config = dict(
    n_layer=16,
    d_model=160,
    n_experts=32,
    experts_per_token=6,
    d_expert=32,
    d_shared_expert=0,
    activation='swiglu',
    moe_layers=[2, 3, 4, 5, 6, 7, 8, 9, 10, 11, 12, 13, 14, 15],
    router_score='softmax',
    normalize_top_k=True,
    routed_scale=2.5,
    balance_loss=0.00908,
    balance_bias=False,
    router_z_loss=0.0001,
    n_groups=8,
    groups_per_token=3,
    init_std_router=0.0166,
    lr_router=0.00121,
    n_head=2,
    n_kv_head=1,
    head_dim=64,
    vocab_size=8192,
    norm='layernorm',
    norm_place='pre',
    norm_eps=1e-05,
    positions='rope',
    rope_base=8570.0,
    rope_fraction=0.75,
    qk_norm=True,
    attn_scale=0.125,
    tie_embeddings=False,
    parallel_block=False,
    init='uniform',
    init_std_qkv=0.062,
    init_std_o=0.0694,
    init_std_up=0.062,
    init_std_down=0.0,
    optimizer='adam_variant',
    lr=0.00249,
    beta1=0.9,
    weight_decay=0.12,
    lr_head=0.00763,
    grad_clip=2.0,
    warmup_steps=262,
    schedule='cos',
    final_lr_fraction=0.1,
    batch_tokens=[32768, 65536, 98304],
    seq_len=256,
    doc_mask=False,
    train_tokens=334800000,
    steps=5541,
    dataset='wikipedia_en',
)
Below are experts of layer 11 (counted from 0) of a mixture-of-experts language model. Rows are named router (the router's row for the expert), gate (a neuron's input weights, with its number), up (a neuron's input weights, with its number) and show model dimensions 0-159. Each number is 500 + 25 x the weight over its row's rms, rounded and kept within 0 to 999. Numbers have three digits each.
After each expert's rows: "mostly gets" lists some tokens that are sent to it at least half of the time. This comes from a sample of Wikipedia text that the model never trained on.

# expert 3
router:508499503489506516508485474498524501502501526524495513520490501451489540499472511491532500501530475543517537510539455460487525510507476542475511480506513451504518520503456502454479467464465481490497482539522524528502514492476497536448452517520517500485497486512528568503497514539520493518496460469489499486458500500527490456534494530486501509516516464535518512480490507508501487487516457498537482530460522461521473491503544454443494483496520478546459484502488504458507485553538487
gate0:490451493451487518488549513501539493523542477485457498552487491513480488454473492525500532498481484548491476519523482477484457484488477536502497483491499505503514491496484517522478496513530536496509492509513465507524510493520495511498498452492479546541497527524508531513465504555524513492550477459503527528457506521498518489499468498530454542496551476506482484474487501458511464487470558524551472484497469503535490515464467507479516503497500498490522505444469483488477534513539479
up0:527484512461478507476546501524499493491529491420505488503476529478489490485508459509494536494431514539517479489513514491474479492507501496508476544471490443498514514510508522512490488478478501484515488470453527510471502475493479525508497466489519522469490530508504477468506491443530500450493470543499530504523465512564472533521580508485500519488461467515492517523502546499478487497526515494502503479532533477524524525541493462531524530520514498514513504532508484487493528463476499
mostly gets: " September", " July", " John", " David", " James", " William"

# expert 8
router:512493476511486552507495501502522464520493535507480532502510499438469531526473532498539525456557505534516532492526513493466478505488475517505464469545500479453520531513461519451500467474471494484522498546500528529518517513509487532485446488529498512496537471504519522485555496509513521493485493490501507471477508515534510484514491533509510540509499487547530500484491531532503466506442494516490507541479501479500493478502510467479479467467533480552466493483497472474482489492528445
gate0:498529545522503527495542464518535512544456509523519500483507508524499506492506488501495551483501509473531547507495503514456495486492527491517498459535496517479505505523504534480470530481501520484495494511463517489528529464492493519482448545487515469527505471528492514495506529510521465499487487450515489527456522455516478463507490517513515517559536500523504497485501512512527515491510472513522551505456541515425472497481470513439502497477467498477451508510485522449541491515485490
up0:515524490488489536492475478532504545524468497507540486468517495521518499457512486532471500496490511468507521499519540508500489453484474506531487490539473507474491440511535509480509521506523492527510503507476532465489478494475476531505478548492530495513504499523471524491476531536545511513495513457518512506484486483519458519497513494511492491523532514541536518491476472476501563497539484463515586470435519500458452485447478491504532518511484488496456480520487497490481519478464510
mostly gets: "ia", "ina", " River", "ta", "ica", " States"

# expert 1
router:497503507476511506519500509523494486523534517525480499543540549450494528519469457547584498494491510528459516493528450513492486516486519544485515509512482498493549510505475537465489490457470490468476478526502531512532476488511490543480465504500474501499513498493523552503522517524526506473525507474453449500470503504511527498502480519483484511522476476528508456480518506469534485478518503509515479533475532454484476503440555497503488494495517530519477515497526487462502461498525515
gate0:517525539462454525499479524553482505488429510464478486485523492479484493475494505532509507544513476492508530462505476478489471515488526557508532496504460506507491476549495518494527494504520499502456513465493508476494493499501478509469491467491486475467540533555518540505457532515483517429494492530486511509496530525528529541533470485527497500515480546509467478460514500476497480519531487509484490527481535543444517466539484493524514500478525506503475492487520506496467517491476484
up0:534495521462470470484497525491482494511477533487485483499515497523502502460561492549515528473514476460492512462518507527455487521519545471454546476512433501472455488467503490535501512478522473526494498493515530499477474483451495487476498494486499489467519527496492529514500560529537539509502542496522509497548446488495504466493488488550499514538516478531509496488508539516502491545521482520474526495467459503470483486498478498500460469517471513510486527494553514527480507519484491
mostly gets: " O", " people", " May", " West", " there", "ap"

# expert 5
router:476528470506501473500497483502482504542501542528474516541462505482441523493485510545575528546540517530503524538537475520481540491500496495504479517501473446506531496493491511489536478492460446514464483505474525505503505496459491511476439483504479489479502512503494500538534496531498491515523497481445513490489537482495460518548496521512486502528480478494501490478506526518494478528520471559498502517527507497498480528465515503510473519525489524481465526481476485465544449506492477
gate0:458477537490497505493485469530481480539492489528505536558487496462493504517492494489490499536447530549478482531529501521496511508513486491524521446505482523526494510503511508472511530484491497503469495473485502569495499506494536511524480543548511484507468471548514497507507516461528493490471496504500542499488520490509492525502512501482474530468480512523487474484458525500500487488438520517514506522538526465453510537433548470510504480499511534460519443513480489457489478475505528
up0:496490482500482522497490525526519497536507514456517511480542530497513498524511541469485516474501518484480485486469506492495454505542538503481461471507505519508509520478421507529480481477471497468530533505484519496488527480504504489456493486507507493533518496503477505468519494494500538508528520503493439492477437517515479472453539492495473514518519507469502506514472486510519463468492544440489541455480492497566505485492482542509543492542517482533492471523484518550511523546521513
mostly gets: " st", " fl", " comp", "pl", " l", " pre"

# expert 12
router:507513520494521525510510511508474537516526544509512500500538529481471563525504518521559522513515484535535552497490469501490521484507495500468459482531509510483556497457478480498501505465462511489477491499463486511534518499463504500452425462511495532461495527497520521493527506530516499497536473485446516501453557497516478521510472516530507484529490465506535475474527480490482498490471471541482458526502506486504516492499538480480489480519498513489494506481489496449529464501522460
gate1:521478491492482475490499464479499477545505539407460515533510512496511525504511462525499495464504541460536501483472516566504491495487504527471526486454520471476491497517502513507498505476467523480480479496503504495541468485520503467514453523482505537523506507492500503495493536465490521454536502501494541483540484511469473506534508535516485500533548524493533456521476486492503481469487494502457482512514516514504505522520515484508550528509494487514511521522518475548452534504473444
up1:504526547500490492462508507500464486498528459535508482512530508505499536461499456478498490547522445495492564509503459485521456489487530457486536453458494507502508578483498474486498495481497507529491484506497485474548494499502502491473527501486512438556517468516494510526522506538512507528510476460486489479500461526514537519496509500537500510513487464481500511459483486483509483546535481470521492475516497502523497512505512517500442482477471536495542496534480499483498529503531535
mostly gets: " F", " P", " V", " f", " N", " t"

# expert 2
router:462480505511522512506482479553496489531512529512474518522489493495477522496496477496534529523510513531528517460537480517461522476491500492523471490500507478496530490490514518465503472461437454461512496503502528511547472455503499544460473520539511500490488528514536504549558492500512479500537504450449505488474535503507483503486517528514459486554446488493491514522465527477509493525516468510468492551508514445507484498488484521486475518509527511543510498479510496468488450505527494
gate15:514535492493534498504452520496514507517470476500523500477524506509509479510480485512519530480490479565548488454550477463477501491522455495524480542513526526506498454466504475476445524526469527502509496523496453491518489452515498506488483547505505494568479477502502522532508514488507474532504474536482513520483539491474513512537501511538474521529501498526485509524465524486477517496474487496482514485455496470514495477496514513507479481503525546526543447472473457474458531530483522
up15:519470516506477500486562527549503504472537481524478523475460524512477497540514538519493546499493513515555480510516495487496482477516452440497479497503468513509508520527514476502501501560500529481459466514498561471504495511496509546455507549468516442501497497472465480497518490506478493507499540443537527536476486527477511478489428495517539505512492485522476515519491516497520488480524508518503524497484499502462541459498494474494530499483478507498522522509528513506487513490476464
mostly gets: " after", " than", " However", " what", " dec", " about"

# expert 14
router:489504472498545486523461481494478500515524545517503541494530491488502502499456530543544542486548505505541506475511497544492528486492489502494514475488448494474560480489458523486510502463491524470492487510477537512516537472514489494479458514504480519510458504482529517530564474519497487480476498512454502504448529474509518465514484498503486529513450498511481481492444491535520510512517476494495506553476505490527477499504509478435538497481523515521485530461506507470510459534493481
gate0:527486473490512504527482545545488460531512466519512501493479458503489542469525526552522508452514517529523509464502451549493463514489487481477505497501489533497514464486505520478498487500494513492551495503481500485495529494560476500452482463498486474499535534534478443558530506482458488521513498518532527514480562492507490512524472482479465466492487496510516510506510502483505502480509512546526471502521508493485488485513494494447521539502507480525541451512465508476455484480527489
up0:473451469479491481516524598583445455515506464488523496516501483513506530512471515476491493496483493511450491481494501535536537534521499498484506498510513540509517450488519513486499490458528489486467499487509487480484494467512492491481504487525508494474504561517476499542538516497500533511492478515520510469518513489496517525501515498459514536500470497555530512470489494489494498474491502484506481515499456525513510524522507529499446535445533522476523471476466497495479484476517519
mostly gets: " used", " al", "ect", "act", "pt", " man"

# expert 19
router:492493525476522492503497474481485465523509518535473525492507521463501518505473523550520508524512469536536493476495462514469509498491508527478494509503508479468518486490504503457502493493449458517509489521464540537528532507532512535477468461520518455482516484492507553510530468510510489512497505502459512473472542488525507479518495543499474521540509482553509460498492533515526494482504491561464516523462552465512463519514543462482489471471510469528455481493498487470527485532505460
gate0:522481502483490472559527482486450515532498464532498517521498491492505512533473504481500499512477513510556525511439540469485512568474528494446484473519486485472531476527486499519490514450511470470483503507508521514505503556527506510501480525534497475509489518498491515534522469524502541488535452485500522482479471468494447486492499510534476520477494475515534511508479521503489514471539521500498481450481524543521492524493529479493507479546458473500508460499542498506474519522543474
up0:497501479458472463439498498474487532493495532521510563524463464502493475475467542514492510496513470493528490484461527487519524547504537518502516491488506543503496479513496555482469525491486458479516448545454514519496477494505568496483516487495539531489481497499485490496531481472499574445507500482504509471521477516486490521471522536520525480505511458492519515517486517503488501485500507518491487477516518502517486515539483516471506516553497442477491525490550510496497511483540511
mostly gets: "ation", "ical", " music", " many", " life", " information"

# expert 15
router:457513523498512498477494486486468507517506525521501549516500508481461511510473508510556497495497492511496528477536495566480525525498460508508479481531508474462520546482520539493514471451473452478449475519513540498495483500503496500479439508545480486468507488483524547542523499515498458461524465492455510523495495478511460500528507530499519523532477480498524441501465495535468489526517500511484498496497532452505479487485544493498499532502502534528502543501480523484527499535490465
gate1:481554465473489484450499492518472499519493539510511528545524530472475548536526441516530475497481498486516531475470503493534499476474510482524531543488478525517492500493449489519501497486481451487467504509488510513525509496499536490467488481497566469498501511488521519518532500523489509515528495505486479469512507447468469524479449544495486521534503498511507448503521485491484495511505483519462497531477493499527503545464487489460479552549520513511486475524498466491487532466460521
up1:539528505515511541484522473502492505500512473492521483510480434514525472474493534501490512488563522500476428483486488486464534482475511469463505456497473519499507502521505520502505516504465531513501486499503503528513509494503428496498492492504490510588525506494494523497494499501556506521476485475499478506503489521566522521520482466496482508480480523526476472472481538533509509527506502484541524505494522472494470497509544540503461471447492504446482476530502527500491497533498451
mostly gets: "On", " p", " JPL", " Car", " Bl", " K"

# expert 4
router:514497481469523523513474488505509475518486512517515519523483521453462560502452512546550479505523475504534554490483469528494502466510537523454511501486478507450518485457478532464511474467452504479518465526514528514525499514477503522448472480488491501466489513513525530551532516535547483520523501463472492463505538468528503530540513525550490540506515466489503504501484494479512492493496472512492510487460527472514533508520505482469501505514522534483524509471493489463492473494491473
gate0:535469480525545499479497552534521447513520514488491546517504442482497480516476494500505524528497519539488512464502499493481504512507521498478475508531530503493458488495476563474518532476474507486489513468514535507515507483457528478465489464511479502522497435524523478493538495482521516495487473525472506484505518503486532499504508495469423534499495489507500497543522538508511517509483482487501532533522508498478545516563491515513480450485522504515545480447496522497459507517457488
up0:496472502488514537465492491491499483486528538542493507480525524464487479560502484510510539485483522495484517471491491494492523473507530526474498462499494522501522522509521482498554416476498514493517493504509504496486505484511470564502506510505527544487487555471528485543497484517485547548493517527500510488500463520471521511459485508534540479489473457538507460545486497502534460503501435508512489516464512498539502461494501488450492483516491488507513485517493460517470493459465474
mostly gets: " con", " pre", " co", " MPC", " JPL", " Team"

# expert 6
router:489506498475487485538492492517497522553516532501474521468502452492511542526452497540573522512545505492528488513516514515507500502489462547523461497503509487511505515503500526474510477490460473541467493503460539502563499514501477513504415483518478505519524467511514515507520516523487506494495483472466500503483496488503502467548481523462491516502488483527500497459457520535464483513505471501496463546528513488486466500524551500501501484477522533497502487485499506433500456507539508
gate0:514537497489541468496509496482458557472520517444520525527509481504523510500433456454478499495484555504476511498513506541488537479497530527502454468513515456522484456486459500489477488467476515506508512453511497528466493472488515508505487530514509496536481496506487527495531494529505462510504474496487470514490508483499523483465479508450507512502463530531477470519525471463509474508524543507535495500486508512513541489441508489522520520484539526483489476472558503498549508512527495
up0:487535481508507498502464460536478485540448515495462452481540486504489501499459462516489470517495481503508504520499496503540459500528522543493499531471508482531489532552496458527510476460536459515476501502488518525488523510493510565477521462480491486489501485482512526471498531500524469502479497544481515479462478463538493528490513489486560502516480489535486514467541496481500517496470498551474519495502507504519514534507515459516481499475522522521476527470553511491453544511471480
mostly gets: "″", " Em", " West", " gr", " Br", "He"

# expert 30
router:511529486504525536518476506528541508517489505503517518508506484503432555493503524527573478452520529505531525493503462475502487536505517502522454451515489507457504473516442496466524473461462511479483497495493537497496515481521535527439453525513496482499526497487518514501496472495497499503518508484456512478488510484512527486534460536520495532512522490497511484533501517546502474495516478516542494521498519497493462463505539490424487497494520474510509536476477482495524474508524470
gate0:478453537535508475477554486500546513534449493537520471536460478474500532473492502512512445496487510495509471521517463498511534568509506512525508481476481494468517421529501476499487489503495496528530503469508479500498512482469504511491492509483508501552483514481464498507447538542487500543505521544483462563477483494517500498526485495538465502529515458480488498511513485505521483477517528521497472511483499479478498500480548498497532490492495485498488555469509473546501491489508479
up0:489530529512530485510530492481507460491529514479445506553505494480492503522518489512494506501486477482460476476513486461471483531439557497497534478546534528557473515534453537519508490464476491476478464506493528507490473510534479540507490504512507502494523498480475531505530456488506524496484545497495494480508471516494492523490493489529492546506473520486495520496517509501486476487520504515500501526526473489542531468516481411524460534478507497458535508483476517498482502455455517
mostly gets: "′", "″", "°", "^{", " 16", " 2013"

# expert 24
router:498520474506498497528520498513525515560508551487487496499526511512493484527470498530558493490523499545530536513497459511497493522498491515471439524522515475490540494464501509487486507465463502498502489547494489547522504517502476534466456484502499487493496511473527500508509485529508515515500492469454474508421502465519504438529519512505504524554532451521515465476470522498499447503471485504489490525468556480521498515504521500454488489484542474528473497476495472480519472504526492
gate1:503500478497488525472530554490487501558512458499494531470508530526482493527520514484521516546509499495505461514483492512474508486496471503481510482528515500548514476510541468452480472490485510474480504504556481508479535522494533498488465488479512484542530519489533508489526449515520482471501488500496482509461498480515533489530486502524525561528527481492504495475466520506509496471475523510488461506486537418482471528511502458488560547478538509495504537527509464486519498467462504
up1:520468517502505513516504485526527511527494545501467505511539478482481528500496472540515531481430473446540536486499500455515508500477496515487492507547483524490488542501526521524474545530489497536482490472438520467504477463463448508489482482524498534434478470457488498545523552476488545479521491508491492490496510509479508527512524508470457501465482513505497494516489519495519533511491512535483498474524527498497503473499492537495516481506524516503452520485511480438539503500505518
mostly gets: " \"", " have", " has", " un", " New", " may"

# expert 29
router:512507458460475526516483458497480507549478523506515530497527515492477536466471505502524524528529502521517517486497459507496523543486508489466498508525494499480554488535461479478502465454505483482466485539502538525543495485533497524449448496514477468482486530482523516523506483522551495491505492493498503469446512495520494489527503544539469512563534497520505498472499496507503496499512520509503487538482523450468462489470558477490483506511497500515503491462517469459499478515509441
gate0:459504500489488493503468465476490479488502535530526533480490543502493541522501529503511484477506512527507474502453507486473497510475478512464530536483538460465523486490480498512519466479515483496463508493490482516495496516499471484499509509527512534530500547475548480534528487502485525498507555518498536507531478485494475525527468539443443511500525498552497488497481519523528514485513548480471468492520515511503490460483462493543494528534456516524485430483471484535489495519490442
up0:474496514498491542496507565485544486496478483496489488464515466496514479489523529518499522490544546492512495489511512534508494487462552509438531529482521480488508465494520490467476548498509492472515475494486520519485526485482474481464491517515447484525535492465496501487482505471466449476484536515520494493481509522503450447469520497511544542520523484472538498480547474547536444522511499534492483500453494493474485514512540512493526511476503504478464533509514536499485528480515500
mostly gets: "″", " won", " JPL", "|", " based", " played"

# expert 16
router:491526513500522537516493486497508457532511502516493519490501522456489514498469535493520531524524490536521501503493460499485528518485470504480491475509511494460504467534464538440479513490470465493515495521465529523525488491486499553499455504507487507505529486497509528523530480519504487494498482509459487460463506505537540479500459507513497540537500479538532465472478539522512459504476490529472496550463528467507499531511501517465511454500562460544477500467508490490541488536546470
gate0:508511510500476541522542514467544560492507483478540535467464474468507489440450537537511499501461472510544525489473501505495509496515477503502472495513464474478497423485509512499508515532495499502521531534484539496513467462482488508516476515478511498501506488486518535485517484523513526517502522499477491501461493537529562461528519490487492442508539479485448499528505486472493487484512508499462495488500468499459498531469480529457545495494495484526487487474507511511511539467522521
up0:515453491510482511524505528512513514487533527491484514457458482490478514499495500483506555589524501502523508475516488486473483532493525497471433455527507495506525485485514512524501476486526464513534547488539484467505508508479503504504496522489473499482542512478528489533528508513473435481510520483512499570524481483471468478495474476522493518507502468429458486485514486523517478533515525514496472535484508552499489540517501488468504451502524477498509500500512532506500472471498526
mostly gets: "ical", "ial", "ional", "ular", " local", " the"

# expert 31
router:479511477490490475486508463515550525554523563520471502498499517470483524481452520515532513523510505519542503484514510489472543550514501474464501469493495503488524491528501513493500518504464475487511491542493526556522490505503505542438427484480508504507510489516506512521498496530505501496490515493492530495474527494495497506526498534504440480565521470519523489459475496511536478512492513512481512531484516445478460496488519507471499514495513478529488523461475478473518475484553442
gate0:494486479473482483486482482503561485512533517500519521493506461516484484536473526515502489510499525503501476514494500468532489521521520504556534496509502522488544489493536465476476480508515523490512528504511430517554529543591515487446479506436547540500502482510494497489493497516520505476502506525503495523493517493489531522500504487491490505471523432467462464511490474462500519481502542539484455501536480486503463486504483512505492486538475512519481515442504480495522493501487473
up0:452448496510543502480542495470533511510520521495476522480472527499510476509505520518516504471502515504484506466492515494444510511537470538493504499524452553510496479465495517513509482448466503464512504480506465498494540538563525471480488526429471493500529505498470498512477516537534462515519516528483536516478474476518474508514480499557474497490493479489527503452488503521501501481497507495529496446533459500475498507517525524547488550523470499503462504499508510538514504503524466
mostly gets: "==", ").", "===", " JPL", "′", "\"."

# expert 17
router:504477504519512497535512485512499464530489506511489540525506510462468523499518518519537518471533490511536514449485473500502502490508454494495513519505498498464547494508462550446471529491468483492505480503487529521551535493534493544479471465512503503488521482508548517496570494531497502513497478513449504468464518489540514463507456539496442541520522471522511463466492489473517478488512519474492491529476522490486493504500523483454494495475524472521483490472499491494549468537535468
gate0:508533530482483479523496513476492508519489509498534487501520520492498471502510476473502458493579562467510530477492508524523468515491491467498507520465473504484477465514543516470518513455465504510445473497453504490503513482446493519507482518498516504521534498458510502497510494543474544482492501512491504517547482516474527456518469524470486515519505470447476488484519517497538476501544530537498495506482492519509549530526521557515526522474517525461470480465482505508551518495524496
up0:516531521490495477507483491504471492492482472467485511554504489486500516490461462503493478493516483481503480529524508498565526492496447514491512498496505486507467495489497462515513522478485498520456533475475524509496491487528516503464489507547552478574528464497498530542515501496523519517505485479507474482510495515522508517504473454481530528495485515527503483462542473450500510530498511509436505499546555484512497512460484539503523472566510509457521482530491493499459542496509553
mostly gets: "ics", "ical", " music", "ial", "ology", "ional"

# expert 7
router:489506488529510490514507499535508501498490560513512498501473505445462543503462537527559498565500537528544506509530505527477505495492491490478498503510471476479527498478466492438494479507462495475468488516508535507521510483496514522474447492488503495503510485502513511539523502520514473529475532484457503470487505495530539466534513552500477497515480435510467518494502512513511500522504455532489507535470500514505500558459529482464514468513521482532535476453478473482504465515515490
gate0:526447498474508487499537513523466459497488520493485531513506526475518508493495483529497465548497436501493504492504504471481480521509523476484512508479525544495488488521431520463455516491494477500456458497472547540510487542527498526486497518516474494531510458531517479523500517508499528491527536503492486457520531496509498565507465518476496531514504491495496474487500510446536479492506518487484529469477471489552513556438492488535499494483531527463504501516483501515527519459503488
up0:489497509503512492510505492469517514511463489498484529522541563493490544497522484488519472487473519465530515498478476456538441492517510536547505509538515498497515515458525520561471499512540499550515534498514497476511488477475507454513506489519521460515508497515507499493468498499495526488530467517493484512503443495550449477507463535514496485517523536514451498529519534499471476473512507482495480540500519483452497469473508489488534558513474489497456520487505536501492479518465462
mostly gets: " comp", "ib", "erm", " reg", " comm", "ab"

# expert 22
router:512521517510482477499459514529506510535486508476507504497528515488442502528468532535588540534512484523509516498531462483473505534497480518485502452503514479488557507503469517480488520502479463495504500531512530500526518510511501503448412524520478473506531476515525552517479484554511516497506520484456519512460512513518460490524457512480511460511521473502564491478478525513479506528488469495499479493474548482485498477492500494499476472501520508506498478515500496469474515503531490
gate0:477477519510478516488519474511466480551499463505449514446508495519480491504465497470506557499521470514453524558488513529519506473509468525507486476508528425512515511516494508484518514472532505510493496536516516511486466540528527533485472563483465501481509466479508528515514502469509491555461497503468492531525537500466520513511465564496515476501496534499490503552472491496474515501472494498501476472480538480498544495475488489500493544519523486522491497504520501480491499448515472
up0:529529495525549502499494517462481561481483500451507494477537490488494492482526490490495532531494515492526511468550525531466489496512498465514497482493472488475495477540536528498468541497444520497511548502485569499532480445462494475495507493502521488510481519513498485502483523546519506524549483520466494482472488508520520532506518501483507510491491524492490475513494540490542496462484507477564518503473507513469487494538533469464499473424521491491484522505493461502464520494487466
mostly gets: " K", " r", " J", " Ch", " Sh", " Y"

# expert 25
router:504512465525489479510490480528539508526485544494479493513498483490493501491479503527544512515549464549511517513515480493490514535519455515466472520504492466473524503468486526491497456466471494496469477539481531559536509517517487552500475525515499475498519505484505518501495488560504522518502478446448486470472517483498503444541491529525458534547531463524500496476514524521483487517456493501490493521486530467489471492454563495483504520475527490531499470502527487461491496512495485
gate0:506521542483507517491508474543503488482493493561532483554490492499516498503497512528506511531531507503535488491482481524509443529522488502470492499477496466467498475521482526504500441504521544482522504505469477511502486488504538544470494447531557503526491511535490504483508467499492513479514505487498533513513486515479493474506485506532530487473481517537462466496515469541508481505525477471490570530488485471492437503487505434464520510496496481543481469485496558450522501492494482
up0:552541515537496517476517506501534482514527518479505571501483537538478502494472510463498503532476462487471528447455491554501500474489527477519504519521497513507456457477467483541506513495488471470457495520482467479532515478494497498509480484509449507483540494507539488537520515518486500471491503485527540498478480496511484530500473519495517500509492542511502465478463504520495479543473508526463462512515520482487473457512517444487495518501481476511461498529500477514534519567493510
mostly gets: " have", " their", " who", " \"", " has", " it"

# expert 21
router:501495520526512521506496486514493499516467535523492518509495500470470499501506545499547505504528485527493497516527457486458517529510465491487498481527526482474528494527478505439520486451486471484461498526500503516516498493538511539425437501517495494527496490516500558497545486505516487485529484417444500497466475518522513485529503527501493528500467456485520477472512537521512489500517523515518451507496525470511489535515524477487482492502549476537487467510486486471521464529518480
gate1:493501523513464480461484523518512556506441503485496492535494459479483485493478506504506532572484519504454504529520491484509480495503455498496485454529495508506507466550533518512558497524474509432507457531511486498500473486541504482430484479507485510493536484525487544495484479481500494497532494503499528523520488519504496447503531536498499522521528515469491507484511515481523491509503471488495462472546523515497533495513432474499508449494559495538492497506505501503500519521492523
up1:540497505467482493506510520478484552489541513466475519484490504538514461489487541488528525463528509510516465509515479495488520524550522560502512455504539550469494489487500484501459508512523480477537491495449507507480504459513491502506489457493488535531523479506471473496473503502515516549463533446525505461512485511414530501508537510503477465485516480514510547507511486485472547498473481472522483488476494473495507498507505517503497480484545522471516506484538504507462511490498548
mostly gets: "0", " 4", " 5", "1", "7", " 7"

# expert 28
router:482477472491497478493538505519533500548490558508500523496498514492464549497458528513525510512529488508562507482510471497500518507529488496490485472489512499502532495487471537471476484468479511491464447530506520552543488482508507526439432483503509493496470516495531511529527480514531502493521483482516502484488540502508484473528478556523470517540494435515495499460470530500510488496484486486500497519508537454506473489512527493468507469502536504522465511472523499461523449496536480
gate0:511536509494495505490513464526490521496496508502505480516469572458474474489446509555499502526498486508533477499533505529519540517491519494524529507494444474518460539521497501499528503521512483555471470484518501505496468486511536525433476481524511463489491492514471483456512502493517493523543488522507487490492519504495509559512494494449490472505552476541507517475467485514516480475531482539487484524532504469511532502537506465554507520489506487520475508486503486518481470431505518
up0:493514495544517495512506493484473525500508482488496535485508517492534513523495469533504534486515515471499464536509499509533466499458497531585479475505481480516507521473497488546496529463480511543473438513485487529503487495520513492486504491475512478453523508500473467497490516462483478498523471528489493464496468493522550515490503489437466456544444562498506482462464487467500478499535486464526469521507534500520490483524499491497522516491522488492493529479537549509523521503504540
mostly gets: "|", ").", "==", "″", "===", "\n "

# expert 27
router:516530498482510509500484487521492474518532518493501507505481533482454538503487520515534494491532504466516494486524511521498521508518483493498521467520510457483492491460515509495530496436506470541475498522487511557525485485473535514486441520506492500457468522489533521545531480527507481487494466456447525467485504474529510484509494535526496543533445508499489497452457527548523532503523495525499470532480530483499522462520514505479514489484522483537472544473476460471495485485508446
gate0:515510481482480509533524478537440500488506520495465498552534553465514511527489490497504496500534513491492469486494477508484514493516542497507489516527548510486478481473493477503563491478482446542492438485473514512490516515446507476507479517477512527488474515501461483517493546528510455540504518487503562515515524475500511505469505514522511495514520512453477466467488517505554510458502514534456457490513493517495529522478533460521516503527507491482520490478464532484490467460487493
up0:494514471496452503450511497487500461490467473485482486490484527486528511542499494500498471581534516489458479472551498469479528476499536473524491468513531530531508513495528524537521543476516478527509544545477471489519492483489536544497500503464519510510448488520519508536491482511505482505483482475463533510510531511534542491526485503543477493536536515486501512472490515511453501515510492487506493486493537480486508522496465501476508512466483522435529455486504454484522482479488530
mostly gets: "The", " The", " New", " An", " dep", " El"

# expert 0
router:510518474457513503535481515516533494507488514497518531512527550502424547523478474513593515469501496522501501478514505499480527559495462512489517495504544502483524487452493513510489481479483495503484489499511505510540515502492515518486437509531489504492513524477517499511510475535546518485513485453423505478510492481534482509517515526484510491560500501509506432475481488539486501492505506519513459504493507464485511499496541501469480502454519482497489506502504528453495466488494467
gate1:469479547488494517520511509552484477495496483477511528516501507520450481499442515469529554524484526507508524495555448483525519522513480482479524511521520509510490526496480515513456497544492508467483511517517509523458474463504517516471493483461522550472494504468510532502452485495512545532498526507474491511519495506512518494469458555507494497484480489486527524539445450462548516467498476502492468507534478482532488536510509530500498503520519487521513513444476514523496480460513500
up1:513517542523464490536536494507481529486548489458520504470508480495540458475457527481510486501471548508482523551487520506485476474444525540487489529498468480511453482469502487495557503454526459511482499495552540538479528539494511522474523463479501496509497489492489493535504473467524454524485478487501484484497553482496515521516534502510492483474476511454529510477526477517510475511485501493506499511490528520505499480495496530482497517473582515504480475502491535481491541482502479
mostly gets: " P", " E", " O", " K", " Y", " New"

# expert 9
router:494515473476527519502510501515519457520523509507501520508527497444446557548473536531534501453524533500515486452521500499483509530508510514500483477527491501458541536502472531474493473507455489487501482549490529520526518520536520499485449498503466497485507479510531541507520525524520510481512524477468494479503492489516490487545470526521466535520500478523537486475488542521554492501446536492477509539500474472495510484478532513480525494517510483509478474458484485491469474494521447
gate1:472455494498507480490541481503471485486559537542540488474475519531449457531492546504511507486487494492477510497470456549519501505511465503505475500513514481446560486476444501476527457499512511461523509517490518506454529484514504520544503502516483486517519507507507531477515509472541487479463515497513506510493490529515498497482518524522483528492529462501522477488471516483526527458514513520449488487530504491502512513491504537451534520535473468494466505471559531512505466506497472
up1:497491520466491501525517516512523537488530464503524547466507500460521466526524534491506491503503490483472488502488481464521481503516533494472508530479525465471482499497460519503501484452520525507528469457542519491478508464501513511487503510463498487523534479488511505542486480507475481486514506444511464490526484465471483505515466519511453545511524509498496476452507493517516510493552534480499499530550512490566469512496545513522475519483418545519545474520493467507492504527528509
mostly gets: "ia", "ina", " States", " River", "ma", "ta"